Experts of a small language model: 10 layers, 6 picks a token.
Below are experts of layer 3 (counted from 0) of a mixture-of-experts language model. Rows are named router (the router's row for the expert), gate (a neuron's input weights, with its number), up (a neuron's input weights, with its number) and show model dimensions 0-159. Each number is 128 + 24 x the weight over its row's rms, rounded and kept within 0 to 255. Numbers have three digits each.
Before each expert's rows: "mostly gets" lists some tokens that are sent to it at least half of the time. This comes from a sample of Wikipedia text that the model never trained on.

# expert 33
mostly gets: " Hamp", " Austria", " MF", " Sri", " Her", " Maur"
router:168121103097142108095145088104116143109146102151106145132166149173129163092111148105138152147151102154146095102157127108168150146104110145116100096107108109146154160167096156141114096146119168125096149139106139108097148119111169112124134140145090098149142097122150124129122090154137101099151146091147109166107134144089127113155103143163118123101115101108152112102144154107084122158129143147120131104092109119151125145155151117168139145139169096114108096133147083149089158109171106
gate0:136123089110130134093169115122119106124153126166147119102146110157139189139124166120092100141155137115151095143154127148167106070093103147129128139124129113149148138129127163133158109118136177176099136138109124080122145139096137129115157121168155154128102110100107109150161165122152134128090150141146130183074136167111152135139103181098127120091097171141143086094048127117110120115145126128144128134118137113105106151119131137124148119132117103119121075113120140107110134116128124
up0:125123182133135147115132107165123145153151115120127074083121102094102122121126142164118166110121151133115063156133116100152191132161131132141087138128128114141154122153122152149147172153127097093126095126144122133125152144151125109065134113109114115177132136132157145084097115134106115149122124122127123114158121191137124181126131131131164139109125089125141168107112150124148153116121138120180102127124174136113165115116140157133164149123124137137082162145172109153144080125136112
gate1:139131144120132090100145123141162143152115125160137093108187116130094154125135138084123166180119128159107137180103136117141107124097121137094079145103097119133171173112139130145138118126135134120088117096140132138096133167102138136106105119148129087121140174102152080136114107141146110112121138122135107149146094128104150113129138139089105118107154092113162140111062165161083099095126137139146117121168115139147070097155163103125141168128128132093144142112154138154135141098146105
up1:095167119189100134120084149158130135137135160107153100133148154135126136131118095137131074115098127135131098080153132134128133100101124116126130135139115153146167081146112128162149135119114151136157109147144166156136142095096135128136149107149121135136144128065186129126148113123135139141177120121163134123125130120130138170122094175077138134111133145079155167155117122132143109146144080111163102128139165150131143131158143109131183172093072095159115148124105116114132138111116157
gate2:140121111141115099125127119084140165106120140127116094133164160162151165128108126065126116100149094129109130171092116103187122134122134145083129127143144123106144149107152154153136130097150167121158143131138134128108094122135143076127130149140129116114124112114132134114107138162130090125173138114159073166133139170100173133147165177133122138127092114130135121123101154131095172119149074139103115078134112136148130144117148153153130156136100089107122081135169159159177106127120132
up2:153127152163107149169116122082129099115136147114129106131111116139139175087120113125124119127147114128126135109095152099095134094147159109116134132177143119102131124128141154146111149085129144102121134120113157132117125099141069115146135128125137144112147108115183115154132140163154142118109103116120094131154127196102141141164165145143108146142139192091132151077172151101087135114137077067116097157101134125146138101117118128155084148105145079129119132118121127185109110147125118
gate3:101129097083075134093162079116113093107110140161120114100134144160140167122100093142118140160145129121170120097099147145135135153108126112117139147163158109157114140145124131125148128104132114145170143149103166110153114144134085131128105117141175120118139165075100089115121130132175116131147130109144118134162115111081149125167131143172114120115136132151134153157109147123080136125120137081113080152099095133110156145123165131141131137125124117120122085126109122140085085197147152
up3:117108165119139147097137108090158127143110129132145171178141102116151108122136121159168094096167149133122173125142132101152143102145118101111110118123131115185108090120137114127139098094109075103145132140128110104119115127135132134104114100110107118111111111137083106111190074124120101104107124088153120135145153105111128141128130135158119134138106179159171194133118178165153148154110105114094160114116102140106108128109116125093082086108158106137138096134145122122129117133115090
gate4:112104132163138140148138118142139195094135153116093118103150147133138109118158146091145103142109114157111139099179134114183136129096145136131136079142100133117150106152096174161129102144135176150118142108130142125105106143118138150096131128150077103136123125124137163150112114154139097145167157135156118156097141157101134096146161148144121141134157075144128089154165176170122128139148115134134114129089159151169154171131145103117130139170135099124083076156129098142122131126118127
up4:116159101099121084124135093162096116111107109133145161120107133080132101146117123116104132144092112111117146110111133117121146103164134132117147123117128104109090130169099176140131182112144080099095157153082112100143134122133131114176109126133159120130129117106113130160122160155111130118080156095119107088108144106127129154144149130122137094164168170195120086135155133130099131130149097102116134091140150139130137117094141102140105127126100093100134150118102069105111109143070127
gate5:129098101123142106128201119119120154123119118180103088122161141137120133135095159068158120143143118151130108142122120125155151150104095149119096093114111130116149167165107156123124110110148135157124125146123095103122090086103158093137127134151116169110151143122127104143114085116150107131175112124075139127147121188114108165106106123117130128117157119103184137109103158135131106176094152157120183141152100121156110111119129130174107145147145116099132126161129111144118145110173137
up5:175117089102075159108083124126130105127180113093123173126174114112104109144133110142125156119126147157134130133140123116149107115160138116128138131179118105163102104111139130170164105102132132095135132094146174109103144152128128121097099155147092087115141116123154111118117140165081167110108107113145130145129156126132150082132099181118124135132118121186105179139123091105120111124151103127110082112160135118079133142111114116121132126141133165093163115148150153093125124128088101
gate6:130112135128130142097090155133108099116162149086112125137131125149132116117115139136090183164153110151156123113131125158126119114084182144115078131134118115145145118123128146116118166155137146131119142114132085104108158123090156123113148150135140128135153120169114116174125096132120118138101156105147138097129083078140129110130085160088126145128085155096150079108150074093138134108192144141096117159126112116139129091157178102111095172130090125107152132115165108138141138125155144
up6:173098156102132126128121111154091192129105121142115167097160147164187090155097122086162175136153126113109121125157115124095147158144114138125130146138126144172134139136163108097111135095144130137135114081111140159133137141128121110116116136107113154098103104093139143146100163115131144102114146130103110109140118132118156097152164138123110103125098122156143141142120154138083165159146117114159094087102125108154095157089111172162128136121108132128118136154120177103138056119110112
gate7:098146114113097131132167106115163126110149114142140086113134153105145138131169131155186103130129112115125145116131102127123154149087123121156117104138139119127153110223081169102141120111110138102140160146127114160183115092130151133138127142174120154127109141082113160139151163153141096161097164147108119110109143107123141133137131119136151129109172111072142124102147149108140138102110086138116113138077097159120173128119122124129138091107145142119118120112081097124123106130097086
up7:092090083111117146077104105141132153108143134160138114131083131136139087086144101125136120159084122100158147081160117102114107142123126139168152132123137135127146140142142130115117113166155087159165153126142164167132093173135082117098107125165133129109133133145151135110136135143141130143087148116111177133127130074107157119153143112115147097144118138108156137135101153115119124098112158130099082122078111159125126115125071122100103125153106086130134101145125120128141090142192146
gate8:141082103084122128107171109124148105108142122150121080064153128156124143152084098142160128114152154130159110138093154132115149115123120133124117172167118131141140107148151141159088151138143147164119130137144151134132139130101140147118141120139161100160139121120154151164132152143152144143172129101158088157135123151090136162132149167121135145136123091118134075083119150125076125140139098139178116151132137131165163130096173144173159147134134113111108103122130125180145084146117158
up8:142162137099132116103132158110092167120135134147099128155151110134134162083114125141117153139146106128126131178178125088161140135134117133126141118104191138133114141063173126129136175117159145125117132125129111119141109089105116116172130112151134150070139114130171090108117086132155080115095126118132158118160088092136151130111116142135112110091118083125154141167121154096141142105141147083110105111161127136185133135127118167112094117103136146123143126153180092117142140133124134
gate9:121086083098112132155142120132085150124143141188122143112159162103131127129109123087079145150094113138129093118158103134092143165113108151152156128088133129107137209126116138100158107106145121145124143096108133113129120096149095135143121149174126093095134151128098167133110145106110120120099152113093097121157152122109173132146146110127163116117114114133120115120108128072162160121115136110110161148134120106171129101120124160147095099160129132063117112118112166102127140129106149
up9:131148148173149117100094117147150107161133094075154143100081154131131146126113144135172134117168090106189142146107130133137153122142137110111108122144125084114142108124114110121115094143124138152152149183115123136093124112102128138098113141082101164137142141163143160103158131179122134111132125179157138126128143144137120144097101126124089134122155157158151143127190127118156118137145141155149097122118142139115090142163117117108164135125125059164160139120103081131164105145155119
gate10:128178144092136094135152140130130156137174125151109086118151162140133109128121129167143124142168147145122119122117158095150151137103085149118115126106097116129116111168121147149168101137150148129151152115138111104142132148098147145128144149119126152157099143100183136111141159132174140121152169142133147130134098126103149121122130124131082118164119084106166068062127151135087163124158134128113114168107100130170183147105146153175139132135152134127125070117122110165130145130146160
up10:110149135104145140154156152148107110115165135152179189125141117172109135127121195167136152132138132145117086127118133118110138124099108121119131152136103142129163164110133132172133103074143102147091143120137142121108123162097127169152129093130097121169114115117132106103156106101139117132106150149113148146173106160118095156118127100160102084115100139152089076134150154126087083102124101142138124161123170114111144104135074114120109134120162139137109116148119122145098156150163156
gate11:131110153107103154140146152084107094109117132120120129109126198142161120112100159152105163135151124131143126130096107122173131146096140124143110127139150135120142122142115132107138130123142113133174153118145140139144106127113109101151116135118108106162114086138130109143088085175145138131132124065175120154096152142076146107096148137107130119131162150119134127114118173144111135118133112137128191123093119092084109061088137144133139140126147097122167112150150074158183104125142097
up11:106124101140087134159168088146108162151120156171146158129139168130139181110140104106134164095158158122131092091124124140085132159145143144128070099126132114116158121146145129087158108132113124155142107128093131113114120103122118131156129146136192109076127142146117149150063131132133104139165123112119133119157123145112113121118194125135150138092164128118114108182094133094128114105106130136161178088146137120102119131143124107137088138104120128138158148147114089150105154146118138
gate12:119126131070125138159138144144131132163157134161098143124154101143133130103119159128168117113154118150111107133151122113181163089092103108100097104103111117157124143157113152133126132168128180078137158132126138127116125120129166128113109121138084126143113147059126100095180163157141084108139136095124069125139110107121146122130127182136171121096117087110147143142116119107134124152098102154129124116126153100134100106124144089152168136110136062133114129133118129088152160127140136
up12:148114101179143124115101116100128112121123080150144169144171147128166163142131152176099129149126141109129102114146116138148109131104180127107149170159142126083166144124140140135103167151143111103139125165126116116133134161101190133134125127079134124137111112142084109165122103120124128126138121124167091161132073145170147124160164165103119138112139106129101144127107101154098188112141126119118153177146089135130123089139146118150114139100114136106168148102114169142139137125161119
gate13:120121080078091116134140099124115138122110116151144104115102139150138182160159112084126117114136140127159094104149118110161143116137111116091068120138131104103137122148097153117129157130153161159115150137142141109115150110108128117103172149090162146139115134128142102153151142127110174101162107083140086144116169151117143078147122151108118141158118146137192106127114142174141133119108128157122107110143102126161076155115151100138142144151143157113135120094173124189141134126147158
up13:126092092124125119091108168100121096125163162160123131140127097132150097143125130130102108171082122183120136124114166138123129123126090118166124141169057134134126147151120143156125141150080115145116114111112085117086154139127105154132117154131134166117098099124098155114129069173121121132110168123119094112157149107149086105102089107145169121141132165106146091073137146149154124162127111116111133112137133127111128127112177119087105132119149159130142112160103136103122134102156122

# expert 125
mostly gets: "186", " Ber", "190", "192", " Phill", " Mak"
router:178120104104138102093153103104113152118145099143111140125162157163132161097115146115144159137153093167145101102158121108158165130102098146119103107115103103154148151155089163136110104151126153136096151138098139111097143132111170110118126130152085110144145101124152120141125091147135105099157139090161107157102153151111126107162108131150114135100115097108176118106149151094093125151124154140110126100095110115150129161163153121160144152141164101130107098128154082136098160102168092
gate0:123128078135107131134129131119090173147182108159136165136147136134122127162141147128142164149130136097151085132157137134150117151150124111147094133159106102145117120143147150117136134149129119170089159138124087129108130125142152077107105113121130081144127151125134092137103146151133204078120108144125124169115111110115169113127141147109097114142068106122157126189124110145109125142162162129109161087135140085130119132103152125132120181118153132132120145123191149151140127129174123
up0:186174133134140135130135139136095128123099142132118160099182138105127131150103044125082135154136142128107119165157129129140123128119114118094161100092120173165126141139136136167139123075137103174154128123137139117174114102121103099105118114181134093133146165114118130116137137129108144164186120110170160133138169151146095137115106146134107099122147174153108133155115106148116143136120121088127134169177096137163141123148135120157119125148092151126129135158097142133115104142132135
gate1:114134154151121069152155138129103145086151144107140147124208126137105149168110142124133137143142137151099159167178102092110117118108127148073122101102147104139118149138101132141139140110109124124114155114123093128110171118138125128129122078159113113147120157145156174117114101164108156137137160131130123104148157108131134110116153141119147153132164122101106116078105108089107146121095128133069122159093128119140142132153163104108145167170144087129129091159162087117101151141120117
up1:125141137159100128153124087115102125118132163079140164154114123165112110121134139077197142155094114124111129094135129078116113099157165156148133121152096090131132124137125121142118160133109133139119140121110151072121126139146135094127160132182163125144122106110136142152136143104128143138154129133095138119160135133104179139180140130163095077131145148135152176133155124130094127166139133177103093139130186103124121169114142148125124156110164134143166164127132155130120125095102153
gate2:111124121082122097187148144092126146118137159124124126099159136145118138113159099145111130120143120137171091131127144098153132107109107128120113101111135062175144162135144148107100040096142149116139124133101161131136157157123136077133162138137131116158162150107131144122167137168160090106146122138151099131092126154126147084169108146129132109086106105139153111151130130102132124104145159122115130142111133141121160132177145165101154163141116123142132130128147143124183131171145097
up2:107113122187117090114126135116077111150146077116119168149136119115134125089121097090122163123117124102093124116139140104121130130120116122121092157148121192151112139122095122146098115177127122114101134168130143111107151057148133106140103128149136131134139114122132109118106090091112160149153135115121158114161113101133143147122130171127143084141133142110174103138154152070118128169077145140129178123138146126112098126087132106162128122133135186162143133147111114099117119083126102
gate3:145145055124146138109120132142108134114095135125094125119133153123134139149134138103141110162152084185145115130172107125168168118088145123117106107104103107096173162156119129149122128159115116162166164148129098146075118108139121133109163133140113118159127120128178115133126101130130122158123107151153113123166128062137151114133096153116082161107089102166133138157165183066141165137133165137101120132109137148134127134137154124120134137089122111112095114148122116131094123106149138
up3:155134155141156136098110142110174099135134090125137152153150135064120132071147131137131116123113139092113128091155129123074171126118121137115119145106195137125124119094136143105118100097138146116109140122118141133166151123154152120066131085160135104109124127130105132144124175119144110136123149076108103131116106087130130146131151105149110112142152094073073143110097096112156108117110139150093094142134140143149123142121150114162128143093103138131116180108120104142105170104156163
gate4:141130121149148077166154108147149138104108103150135061142125156136141145111107090106164158146137115150174128109111121140151112158106114139121092114089100100177154104167124140119122155131119126131087140137095086112106174152110123110131107147101156094142138092129176161120086096149138080139116139150193112124105095165098160112140117149107122150102131174125132093108094166111136130150143143150133161138114127157138130116140147107159119167132122104162144110147117128102131132135125095
up4:136115173179141128074137166097147095126109130140139111142145118121121138075115132120119128114095142176108129155145111111131093128099087136097088121065157162129130118131122109153103095128145080149143167114131140098097112138162106124101133100097164161151126142153129103150105117139141124146135098118137137137161109123082159101089164137118164118112135165124170135108147081137126130145158129131129170071165116150110097096120158120116122145116098144165153134126126145128173123096147111
gate5:147103131139135110128142128097146135099138122137135095104160145161114135095121116102111149132129089151123143125115119145147112159118099153094092181117157104083151127111140156164125126122125140133084175104139142115145128142130102136118105117143093120129111068120146114170131093117132154091167147101173109139100134122094146124139142176168119133154141090120159134157143146142107158190152107149106161133111072168127108121101147101133133159153197108127155119177152092144122128121131114
up5:147135119101138149099199107122112132137096121123114169152170119089127123141152122154098136144130103120120138111190180084116140095108140129147113157194108122132101116114114142113139149128089105139120121106126102084145127140091137139126087136108123136109095114067075106146154118135115165125103118120126106176097089136148144124146099147120163127132103124121141122126116138159098092101124147131150143102083126129138092115117086121144149098093101103130129083088137124123131100109092102
gate6:119108154106123087118130156146109135122137126126118139141143151157117133135124126143166158178115098210177129135159120154173124140116089087095114117122124102133143150149092119102139170158116164120171133134135104146126112142117084100128157155100109103110150110090162130132124128100153091111145120134181142160133124130107183150143101135098124152129174107117133135140138102116085136154166163166109136145143083117118139114146131129137140160139093129145153116136166181103151113108152102
up6:153148146117129147096166088125137109121123122124140092109118166111104136111108126116065127156133149099067147138116112137128166123129105170138168136132093158147163167104164156108104129133090128129131115133106115111117155065192122145161099127099122129123077154122115188156092093117154121122142113079117127135104123166113104145126169129137121165131156130155142141090118108126131160123104143112124173086106159127162122107111124136136157159120152124112094148118122116146116122091108130
gate7:161147172128118096118131103089095114077110097164131129123157120174138143111115132115149115134193106184094125131167103129118136108103104097116087135095148141111139140123128141147145135135137086120136158090106085086132106112163114132144104132126087086136130150134126091135123098139150105152134166087139104135124131123093161119145147167169138155127153120129165104096105106100145145121107139146122146126141134158099123164141187108156154148151147104122095120139149131126119163090124083
up7:118131089173154097136133102137142110173119143125102113115120132109161169123115091107145141124101106162146140150081167134092159133116172151166129146131111120120165101151133103161094131116126084163076134099140117124110142109069171123168154143116113133119103149109112127132135132131154139113146159151128128125111138132115120095146144148080073173125103171123110124125141126129132157142167169117156129176157121126142166148110106168151135119093120124108106139124133128129108179079098103
gate8:143099122085132107084195126115143185122160126156131117122141153139157178110133070127154156145134135170129097139182112122100147110123123151111077131070126123131154111139117099150124104108147110107134161128119128130128088132105111088180131152107124098162120123111130085133135172143138088125144149098112121117140150068113167145149121160093140153140088116120145110149142116122098141115136157124119164147143087148132130141117114136141148087146129163128127152119091122129161113152146102
up8:169114090137157120100127163181101152163168139081112152159137091165136118186143108068105143113115154178151132163142152125116102147092124110102116141125141102116107119144138140157121157128119154139088125146121113112150093139131099128139118124192121117148123133133070066137116117128146154141156126138150174108153094105096088137114099115140170139165127135129116149106130120129097123118112165130122101164125118130147084139132109116118081115142128107117118140136113142134099166096122132
gate9:165106118076096111164146138114132133135134117140142140119192100141114120121114117105145152134163102154114131111152114106154127100122164129111174123145087126134109153168171145156083134111141112143140134169133131100110105111098134128137107116065126146152122113108123106174113125123152164133106143125131106128165139096128150105110156154165119180125094081129150119143100133119096137148126149085098129097149063120154124149133118109149110164174128117126124128116149092107101168126154072
up9:148147177117145155169123118139109129145128118122156157109137103108150105118122114105142066100156160127115098135113128124157115120123155124142107091138131066149117165135153124127166129155137136081137146116121104155113091152148143077102089179101165120140131169099127129140120100145120141144084148101122158150144109163151131136122123159141160127118146089150161119125182138101134150106130102148203125114116130138147126129113162139107088163143098108133159130142150138103167141132082097
gate10:138102113165153141089121121111121144106157089162073136133155128155161087165148162084121140119156132173124112114111132107078122100166098139117097133159106113143131122141120141139092120144131125135134115126100158103106155157098155093094149111116091095140140106129111108101163129159173128087147151152142094159118149123142148132139135137088109133147119110100144096084124126105149147174142139138096118142117118133145088159101142088144114158163184120140131155145135158110095137086164118
up10:160118131142077135100144108131076121133129131127127157143139107097121091109108158138102132146171162112100099105112107116154147136113126137092115121133149095060109148133109142117157096105119153112113107129104111133126136084136151145101149192126163127142167159133126148113107123149139128135115129134115142156144130120146120170106102104131145115113115104126146143097150112149140108112063169105165158117103110099128122106150129165172082111158128165134175193095163127131092129144156135
gate11:128103148099126079149149135130130125107147153104081092093151114138117147145176151138112140127116097157185067120163121113137135102134152126104100120149096102113124139131086122102124111163153125157142151138105132111115130130119130087140146124176149091152140104134123132138124097174158115125136110149137142154092146120151112133155116183128132154151124124129150067097134129094137089107118110123119109105132054124111130149137167131135123157173160106120136156122160073124121125093133081
up11:119127140097120167108138131153120149120130109183175128156140131183141135139069125105133139120103107134108152119166161106078093162132115119143150178135145103095164131106124116125092131121131107116124125104114067117159142126121120144156131124100130115119150116105061126136146145080103128121163188091088099120148094121139117152129123123167129178128138126142148122178080140126066113122167126146120096166141128145101119122144132109141142135124123151099082131117119151150127132118135122
gate12:122112104159143089116154128128152186151084126144133117103182152139110161096106128118171156120120133129155093152189132139135139086129086121088074131119124093125143147113089172158141154115148129117140175167119159142098114117110106119128152080146132121126147150099117087157123130115132092123126165089131103133143140132156140116115129166129117151128121079137113123107138106109106116159151094138120148133115150158129099138135168098177196160146136112157114134145119152113119133131134109
up12:121142168135137119094102177143118127161128119096129132134116120118140138131144158092095153096147139125152127139131125122144130052107134121127118130091142155113067168163102136093109154114165128095127135087127114158166131109155134116155152145132129170144124134137089136174137140149127083120123112120165126130098128157162168075153110122105106128131155107149104124183168155166179170144107115116112100147116140137147176153127163138110130150149158119139156133119125175087131133115119116
gate13:146113104116126119122163092157137135148125131114164082116153164136099143161180087142107110132152121132148102156203140106142183094121123092102120140138128105056152123172071170115140122138161129145146137107116116067123132105162113125129136143152113111160160118140146118111133145136101147141134106095171121122141168193119169126136108156145124123122143143106139134164129152127184157155141141132107104130108110129129135115136137139112121109146174120129153126135091136125155131141128097
up13:142120146152128128125130103150154115131108117166094159142117118119111121141119103159154171158148100109127152138081144118150125134134160101103141106132122148114126135087116111132059149114146128105153111139079126137117160128122145115116117129102110121145195099123128136130133158131097133120098152132116102117184126062109140061151146128124119134131093146112119138099129170120186140095131123105089091098141176104134094127129106123142079172155146163117148113130104151079151135125128163

# expert 73
mostly gets: " Charles", " Kar", " Sus", " Ban", " Steve", " Jack"
router:167117101104125097097151099109112151112151097135103143133161163164116155090111149107152160145145101162148096096155130104167162138100105135121101100113104098151157148155095149136112100149118159130098147133112138111102147126110169113119132134149096109144142108125136126131129094154126100098147152085154101155099150147095133112157111137154122136096111094108163116110145152104083128155119147147114130098097103115156124161157161121162134153139177099119105098131147081146085155110163090
gate0:153124141119172108124100111127107133131179124118095147113113113173121056071106110115114164142177147137086066134168122165135147172104125132079142131112110117102116143154095151118143136140122173120184100132100136144126121150170133119125132121141088096159125122120131168150135108152124114111130145163109138096119116165145148110178114120133120166103114122181134137106146134134106112143124140156126134170150162091094118148122157104121157118146086125113127132135113142134139158106138103
up0:117090143151130146136151116129126138130157144109132131127090126138098154108086106114159135128148107119130140111110080138139133121097145134117158077155158126137119115152123119137109088129151104126079123123114090139129110110139135156146123119167142158143151068166101112088164146106108131132144110106092124133122174113117130131109181097143126117123107118157170121135125118106141119131114151147118106192159135082163124140181157088154098099160085136178116139061127147103116182138126123
gate1:140092116124116079129186148106143123118110116108117142106157129107130187122105139129142132125123132150146089121101108156118166121121123110132125122167109089132130147139121109157143126167150210192092125154131146154102100107116124069110137117137130091140119118132110137147145117128178078124162129121144119161115155119088118156122139134098122127163155098144128126147110159137110149173127154168124151123104118154143102122189153130129081137116153150133114160154117134121105148114161082
up1:105144127145121131131136124083125114129097142078124137115163137130108135110094090126102179144110147111139087122152140119118124172113143131150118095130131109112101115143128109146078124124150090155113089160134144110147151119165120100176148141155115106146174081170109146134071145109155089128143069133146135149124127142140135135113119100168114100136102074137103135193152159145111133156143172113127172155125092157155133127147128133133118146132116117159127162127117142174103137117164096
gate2:130119069124108078139160114149091117123150139183147139117145156115125145124140110140141113146114095119126096129075110132148134158070096128158121127119132120093124141130182136108146112139125161144055124120157106137133101115087173110092157105125120139112088104096132150162122148131112088128103137100152085140134136139109125109110182147145133122127131114096132109152081160108106134174109126144119130131101098152115140164093148110201137110135132152108113110143135110127153148133106104
up2:132130161166116193136107089138119127120118153126074134129129159084103098135110164098081112108123115145124139146091110147093127124164124138150124085110117080149134141136090118106138126114153147123123097133134093137178155173120121153119159165148117109131116101111122133091154125128111136101118104166111111148153122119085095128172123118117089172141097151088153138130110120122089128149116114129154150133124178128082153189098125131141154131085115126113102097137123117126092126103104148
gate3:115110136159107099141145150152194132112171172152082123125140122160146133094092134133114124149159159146109097052127101091155172107104085138112156119127134104155104163126154123139145137143154182118100125126127121121142131116108178109096121122138128141150137103128117141148135124163134118124144178082153120132136145104142164102150156122125131144122120137145163073105119149082122123142120118138140131145100099125095127164112138111125164132116205148113136117130161116134111142095108095
up3:120117179142105136148139154147131067109151148097130115158098138117138124139093105140096148110123109138124118115125129106138165147141159138124092131134134084192110164144118120069121131133106110104093083155121123090133134147151123106096155150125121178137120104139183095152143115117119090148083093114138155083136093150118115135091123145101123080142109118156132139082141113144142128148180177116137111093145127093132094142163128116167116145094121162134114121143150132143138130164110134
gate4:087144090069141098131139135123118180114137111102108105129141162134165140172099127095143120124117117173146144119086114119155119148078103137137122110120100145098105121143100128126130119141146099133137079163104137112125136142117094153116152124165103124129131133156088136144129184134119095165172142139173114137123160133116154129099120161105152158108150121093126112150124132086107126116129122146107097127069107167141135165153154097140157151134137150122092144158127183148120101122167084
up4:159164109109143114155100135118144115125145170100133119097157103148157137162118152120137075123157122155166160160077140131131103142147122096114124116141106142055119172156123126135104136129116126097114115150108110111184147132111120141097173108140156115126114112095111141096098110130102127098165131170144060120138143148156100120166128118106148140125096141124131119123135109122083138106113099153076086136115125138138122150092147095130153128159130088104131160100120140161119095171136104
gate5:098118098132103114139179118124118172076109123142114106121174166123122148093105180130153127123135142132107087145101119110132162177153100132116111101127151129081160118161139124093139117097138149132119156101097127145126129111137113148110106102175134093122166136114150161119072118126142082119183137125175121145116159117075128075165157124123134119094145138095138134141141136139127154129115124129089146115091130154157169122139129121131129122087166125113129093172152147137110145166119127
up5:159107126134115102105115189169132117129145129158106117108180148136126142135162132134129101122115137150141181110138132091100159130154145133122094069140123111101145145118118128117150137122151107106160119139119129150113111140129110139114082137155081157140116131157136124128123158148111146098147092123158111123135131150089109112118158093126150129125102152168145156126157106145161159112119098146136132113116115120083133074122159091096141142159118158122076218164148131122086083115145110
gate6:118144122121136076090133087129128190124181109139146124104186135099137145076105097118156151156179125090151143150079143110127135176104130154086099155124134096082126133126164092148146135133118143159115120148111145104084112137121110091123151107153133128147166110123121144151099155113114142107155159180107128142135147117128134070122114103124139151150121147123119120149095112141062128138135130175129128154119108138110133162136130106121113139129143137126117139128125100120104088075148132
up6:133136153146141118156093091109089088119124144115083150134088145112155136138137138147151111110149115167136133120145135123110155115160104111129110113140162128149117120109071124142121156157126163104093154126097115122110166121118114130154125128124088126114120127149131154084124109174144150105085149106154113155107134174126080148138117090151165173138143128156118098081114131078120115078142135148139108142101122121113134131160125136046132076152115106131174120145114152114111160132086120
gate7:130112111116107137127150125127147131087101094131122134120162125148104097131128112092104166157134112142126090101151119092152148110133113136113101127098106091132086152178117152156123102084131145081121124132118119129081135107140139108117138085172127152139125118129148093096104127124112115110122114093162169144203114133128160129123135135141138145131108126135149154085102124104131154108130142178103123124153097121164174144128175115139114147199128124097111116112127062128113180147138103
up7:118084146139141160129127120136157139136162073131099111116135161125122150108122125127116084109114109184157138119157140120151123142126124146153115108111122106110133119099142124130124103191099053134124164115092137110115087165107131081132145097148122151140148128111102146116128158173169131146091123161134159123165130151126120132134071131091170100080148117100095116120137116148143159170126123144138134101116149132105116149176076155127090109119144138162121115133108113151120151174107137
gate8:111126103129087140148145131133100160134139141141125111121170115179129104107098147120176116126129086192164171106136102122121128153115135146097147091148097108125110141149116122106142141114100151100122135111092119090128135129132101169102118097124162160120119134135138126137126083129138132143138153114162095169164166153089126141137113154124165164121147104084129158093106170115124171091136124143163120113121075114118189173116161111123152113154144131132114093095142116145129160146129094
up8:145126128085141139135141145098110137139111117140112148145142115127116050139129146152121188141116119157113115173054135145116102156124088107151109129093132159160128117123151127142138123126109114131105128137103145122156120159144171080073097123145096121131154144095120131112106159140146125109137149166136155099112100111119143120137119111135116078119107126146138125071117116109104116096146108088131115092168128102165132108072101121142146143129115109108138158133144119094094134177178161
gate9:160144119120109134086124111151111126104145056170107110154119183137146123166131084104081117152151143068147111117149086134197144111129155120113105122076127120076112139143131141117144116118149125117088129109103120092143147143122119113145151139169135148128155120097131113111141123168129123161176140108131105137153109131183127115162100136116107141115137131102146156142123123092128117115120097140095092143130082141168148132138143120117134169178132150104119130124142087115093131144152104
up9:132126129130119096131163141118119104093158092145132093124115152126204091158133129103111087122112120125140172102152113135156151123157160096137138116084112142108114194106143101107160120165124136120122107140102132121111096124145125164143161153122109096047167133111100144160114119122156164136144123139131161138114108103164128141128120126102152100109112137097166127150179168095147143143143130081129146118144123116139134104139100121156133143146148166110159144126134159068106135137144128
gate10:105171114105144100168146107101105143098150094168157175128177170076127140119132156101161169144142121149162135095171121068129139174150157142085127116136113109115130173150097151138155118134113139144105137158081103108084118159150108122134149139171123116129121115124126140112147107101141117118099119135166110103135140136111142103127150140179130149116102088098138140156140109117117132133132126092114151121109139127143091127100196112150113153128142112088170134114119112109110158115124122
up10:141166105070121138146083151121110151116140155103143143195133091145085124145136104099117112129114130161139129097156110135136114122141147142095116110147114150059131072164083133124156128146136136155165106098084132105102138138114119147122127124150130101141149105119162112099148101132119129131087141161081147107108108133118104113114122093153143135117109181091111101126105125133177140098123157159126099075111127159121087158150114107114121132106164117132118161159134106142104130133137165
gate11:143128102132105115114120128143103166146120132142120105096158182126132168100133084124130178134152102132110105110160129122150135162061119121127125070104121116164144107129107137121098115118123146156144116048129115136132148162108123116125164163141100094162158115127153131130115143150093100095170139075157121143140120110124125074146120150108137128116120128101098130108102156138119103159111188183129155141115131134145100154145120139126138155158108081132150123124120178137114144116159108
up11:128132128141124165139128160124084129144109145201141125113107132135131088109135140081129127150128152141115142119121129140122148115141175145143102122039149123086139119123147126115139125148112173155099131110119148174137111088138110114111108105131154131145126168104125127130154116158107124094070090057153112142144105180122124113098173160161165137146100132118117160159099120092155115098150112115142119098109081142134141122136113111117110111141119116108109166136101131139137107098147097
gate12:141133137147139117089151127116135170110133159161138129112152139179110124127116113125083139118151169109151100135081110130117142109088172172161116111119121116178176134121162175102094111167127109136125117119122110099138135117121104089146158130143142107181138138104182092134166066127109124173110139114140115164142130124153096125142139147122131114157125126136172144133134143113117134076147146155120177122128094116096121142102148107131137140112186113128115157138159089160115127141129090
up12:113127174153128138139068131141105169115082063114174106172118120177132152173135152152094159109159122120104147138070130121083158123099146122106134136127132125111121157135103151141102104120134129114140124104118117124184131100114121154175116147134092119129122094160141112163110107144153163130135173094151096149108135128109102121093129132097175149130119134116124155130104107153108119141138121155105133118112115087139108095140160103126130110139147156142112151122131065148118120122088163
gate13:108103097134120127160080116138130164117165075111108123094130166120115106096109115092118151132159123118151118094122107146149120105148148145101110099123181127093138123155103141100117128168123133141103157094093156118096115109106101134093145110120122088165158155088148115089114107167135119075138163120156112163097134110126149107142125137119133145129130111091141119173116149109131156159123157154125111141117103138147170163111178109136115157141172130169110096112163120138113186137110143
up13:172111102147157095104137118141090158154151133149177102147085135177162127125124106138120140119137112085106140111147105134149126119144179124148120123107121142103134171119098124167087127145160197126073151104116074105121116108142152076155169113129149143136135154111115151122116148144156158122137087115115136111110117161131131102125127118080162117096095133107183121115134142138145165112105150153123150121132115127155110100134140137123118111144102121107138145093116104143112156067157107